Below are experts of layer 2 (counted from 0) of a mixture-of-experts language model. Rows are named router (the router's row for the expert) and show model dimensions 320-383. Each number is 128 + 32 x the weight over its row's rms, rounded and kept within 0 to 255. Numbers have three digits each.
Before each expert's rows: a language model's description of what the expert responds to. This comes from a sample of Wikipedia text that the model never trained on.

# expert 61
What it handles: Sentence ends and headings. Periods ending biographical sentences before section breaks, colons after labels, the Personal of Personal life headings, and table separator rows.
router:122151107114073159091145133067163201109135100071144153115122134130125152178103099081156158188138117149150138076165100096130075159182053087111151114097144124125172173099121104116075112135097131

# expert 4
What it handles: Line-start and table-cell openers. Tokens opening a sentence, line or table cell, such as The, This, as, dashes, digits in score tables, often after newlines or pipes.
router:120150142134084149080154171110138199142137104083139159121146137139125110185085106058149167178134095128165143057151137087145082155189063072127145113102134108110142166092103078120046094119098111

# expert 56
What it handles: Label nouns before colon. Nouns ending a field label or phrase, such as depth, elevation, editor, availability, often before a colon or full stop, plus word-internal fragments.
router:103148132104072165085174152078150199139133106081130169121105153136127135188084091055146166169130106162113121075145105093132092168191056074106136097088136124110187169105117080126068084124100123

# expert 3
What it handles: Word-final name pieces. Last pieces of names and words split into sub-tokens, such as Gen-oa, Valé-ry, Gel-ber, and possessive 's after names.
router:082133134111095122140123133138124098174059061116179124103187145066127099141131113207152089067099174109139119126128091119120141110082170094162102128127097187111135104085129148140146146059135125

# expert 46
What it handles: Sentence-ending periods and digits. Periods closing sentences, final word pieces before them (clearances, identification), and single digits in numbers, years and coordinates.
router:119135134088073152078172165086151193126130106078122163128134145127116111178076118057147164174118093145162166083169104113118102140180053067102119105086143127121187177115118095117081112147123144

# expert 27
What it handles: Function words and stems. Prepositions and articles like of, the, to in running prose, plus word stems such as function-ality and bar-ring.
router:110146134112093141075133165113155194116136102086142151126120154133116119173103104071169166185131093139122146077151118116148074144194056078112154095099152112118174164103114099135071084130098114

# expert 60
What it handles: Coordinates and place fragments. Pieces in geographic coordinate or listing entries (N, Main, Church, Photo), name fragments like Mar, -us, -ale, and on.
router:099151141086067151082126167106165192102145090086132165133129131124096104162074097079164162184115104108128122094157098092146139136174067088101125115113114119117175178105114072136072119143082114

# expert 39
What it handles: Opening parentheses, adverb endings. Opening brackets before glosses or numbers, adverb endings like -antly in significantly, and digits inside larger numbers such as 44,480.
router:096136134105064149075152157099157207126141103084127153124135105116105129191089099065162166175135091149159143047169133104132089132193051083105127112080159116105181172105113089132074115131091143

# expert 53
What it handles: Ordinals and award words. Ordinals and title words in names of awards, wars, films and places, e.g. Third Reich, First, Silver, national, Best.
router:112151117149065151066157166083152194125118101088129117125129148129133128183095090059169164173123103119152138074140135101129087144185063083105142092110125111131169156084127105120058100137125126

# expert 16
What it handles: Sentence and field openers. Colons after infobox labels (Born:, Structure:) and sentence-initial determiners or prepositions like His, Their, In, At, with.
router:122139137148078138074173163063179197136139098088121148124130163140128166145094086064152177159116097152134143069140111108141101111192055082105149111106140101118162168103125087122092091128107108

# expert 13
What it handles: Board and table rows. The word board in corporate governance sentences, table row starts and separator lines, coordinates markers, and word endings like -age.
router:115156132112089157080158154088152209141137099095126151136111140133136151183071098053147179182146091133144136078140113114117129153177057081112160110093135117119175181099110077125078103128066141

# expert 28
What it handles: Time nouns and word endings. Nouns like year, years, time, period, operations before punctuation, plus section-heading words after == and final digits in coordinates.
router:115155133099100185072175168098125199109131102076126134121114161117124142143121107060160167195141096151145130079147101119118095152194060078110173112094127130118200170124134092109082113154140128

# expert 31
What it handles: Place and proper nouns. Country and place names and word pieces in lists and infobox fields, such as Canada, Japan, Tennessee, Promin-ence, Exhib-itions.
router:121156126139082149096167157095160204108132109080136135114111162150125142167078101067145157185133093135117137066151110093113063165189058065112163110094139112122165161120106093126074075145130131

# expert 24
What it handles: Nationality and table-row names. Nationality adjectives and first names in list and table rows, e.g. American wrestler, James Hayman, plus table pipes and country names.
router:105135143141088157085157130091128212099145109072135160129110142135121134184108125061170176175120091152118121089150139099121109127168060079129167104085105110106171166131145102121069074132107124

# expert 41
What it handles: Digits and degree words. Digits inside numbers in tables, e.g. 715, 492, plus adjectives like high, low, complete before nouns.
router:110160141073079165090173173099132194115131108083119150118109151129112137178113091061152174191118100118137169068141115095126091148183051080112124110093159122128172169104115081115086119137123126

# expert 52
What it handles: Capitalized name beginnings. Single capital letters or first pieces of proper names and title words in tables and lists, such as Palmeir, Buchar, Ortiz.
router:186194153114127110122116111113119100102146191092083094180110139110137129093121143117106186113171158123134124122097127094143138145123164160080139119079111124148139118143125153144143123175118099

# expert 33
What it handles: Topic nouns after articles. Common nouns naming an activity or institution after the or a, such as film, album, team, government, cricket.
router:165154192138168148146112119121150104113175122132071094115134124188207178166128104142095137079123144111053129149171106085108098146065168107092147107168164111140089118108140151075151101107126111

# expert 19
What it handles: Broad function tokens. Very general mix: line breaks, opening parentheses, quotes, pipes, and word pieces completing names or units, such as Hz, Zealand, Island.
router:122138148133092160084184161104156187127143094089122144138120185115112168192096098065134178194126083131136134070140136121146098139184060080121108117091127106109181169100144107114065098135089117

# expert 20
What it handles: Perfect been, commas, his. Been after has/had, his in biographies, commas introducing clauses, and table pipes in election or filmography tables.
router:117150138072081151086190143111128208109132111093132127123122186146133128176082090073114181179120083129146125103162125132159105155193068083108202089101142123122172165088110085106087080129130125

# expert 35
What it handles: Slashes, pipes, name pieces. Slash separators, blank table pipes, and, but, decade prefixes 188/198, and first pieces of proper names, e.g. Pasc, North.
router:134143130085110138097179187092150206148126114093115148131132174133112141156104094061134162154126103160146140068130097117139114110185065061110159127097147116119175179122121086122093098151108092

# expert 30
What it handles: Punctuation and China/high. Periods, hyphens, apostrophes ending items in lists or taxonomy entries, plus words like high (school), China, Hong, Chinese.
router:110144137107088150076166160083190204129128104082140118110116168129115134157093106059163168178131124133156130080152126106138145147192052077096108098090125115126176164094128088126092090119116127

# expert 10
What it handles: List and infobox fragments. Newlines, pipes and word-final pieces in infoboxes, lists and sports statistics, such as Left winger, Appearances, and geography Area rows.
router:125148121100081144067174136094105199120126104084126150128125118138120129158070095060135174175137104149128151064150114100115057161184059087110139103095114116112162168098109071111054088131103142

# expert 17
What it handles: List dashes and numbers. Line-start bullet dashes, range hyphens, and numerals or determiners starting phrases, e.g. - Wheelbase, 1-1.3 mm, Three of, a.
router:118137132081078149077162139097151198140132106099126147106118164132137146179090108074146174175143101144105125080147110105131070162181057074104157115097120115130178171122136090121087088143132108

# expert 43
What it handles: Month names and qualifiers. Month names after day numbers or In, plus words like part, early, especially, critical, and plural verbs are, were.
router:111151140153053166065146143085145190158130111078123144125114151140126127179092119056156172181112113134128137085142121101120072142196058077117153101102127130135172176106123090129079094118099112

# expert 58
What it handles: Predicate verbs and prepositions. Verbs and prepositions after the subject, such as played, born, died, located, was, in, on, plus mid-word pieces in names.
router:094147138129160164128102090128139125093142114141154127139092115183092097102152179146151089100106132159142112146117061136142129126146111165216115068163099104112095132114114122085135146111159167

# expert 12
What it handles: Album and date contexts. Year digits after 199/200/201, prepositions like by/in/to, and words in album track listings and release notes, e.g. reissue, name.
router:104144139092080165093153147076149209126126107079122143131126157131121112190061109070133177189125091126138147061147124096131105132189060076119180110081134132124181180111099073113051081125084135

# expert 22
What it handles: Dates and range endpoints. Month names and words after dashes or in date ranges (31 January–1 February, May 28 – June 29), plus to, ancient, late.
router:093151139072083174060167162079124185115148103082147151116112189131109121179090107065164169176141105167142128081157103093132105165193066077112124100088146114146171160085135105119095082119111095

# expert 49
What it handles: Infobox labels and -man. Colons after infobox labels like Class: or Born, the suffix man in salesman, clergyman, and occupation words like politician, owner.
router:112150126116054160092164159077142203149133104086138148128097139123131125184085096074143166175125095114138140091140116103105097144187059089093184115087118115129172182089111088132076083139114112

# expert 6
What it handles: Mid-word name fragments. Word-internal pieces and endings of rare proper names and foreign words, plus hyphens, e.g. Mari-bor, Clar-em-ont, Cryptony-ch-us.
router:102140096153100161149135124154113131127104089097114131147175128131117122106141137234185111134056094141111088144146115152092150116089198129109092096143135080112106111147063109133148155122149104

# expert 42
What it handles: Digits and heading words. Single digits in scores, years and ranges, plus words in section headings or table headers, e.g. Nominee, Winner, overall.
router:109153142138059156074171185099186196143124111086121145131138157139133113180074086064141167180126098145145147077147128088127092130191067081122138122086132121109170176093121091113093108149097123

# expert 44
What it handles: Role and status nouns. Nouns for titles, roles and qualifications in biographies, such as degree, coach, president, landlord, freshman, plus blank table cells in election results.
router:095153133139055146083154165077111196136121105074136144136135128137121127168096087062158165184107111154135160052156112117110130162200058085107137114076150117125169180090113097106088102111101114

# expert 5
What it handles: Miscellaneous word pieces. Mixed tokens such as odd byte pieces, word-start fragments, decade s, and of after nouns, e.g. d(entistry), 1950s, Ci(aran), additional.
router:115134135110073152056129171100108207125143102072135152116128143119117136197085118072127178174128084124142137063135113137142093127177062085112141105081133124127178175089126108132065063135086157

# expert 34
What it handles: Punctuation in structured data. Brackets, semicolons, slashes and = in taxonomy headings, legal citations, coordinates, climate tables and legend lines like Green tick.
router:119155141099067153070166167078096191118141107089134142135137156137130122175083108048152169191137090149136145070144116118105139130195055079125156098089156129114186181095121091131087135148114141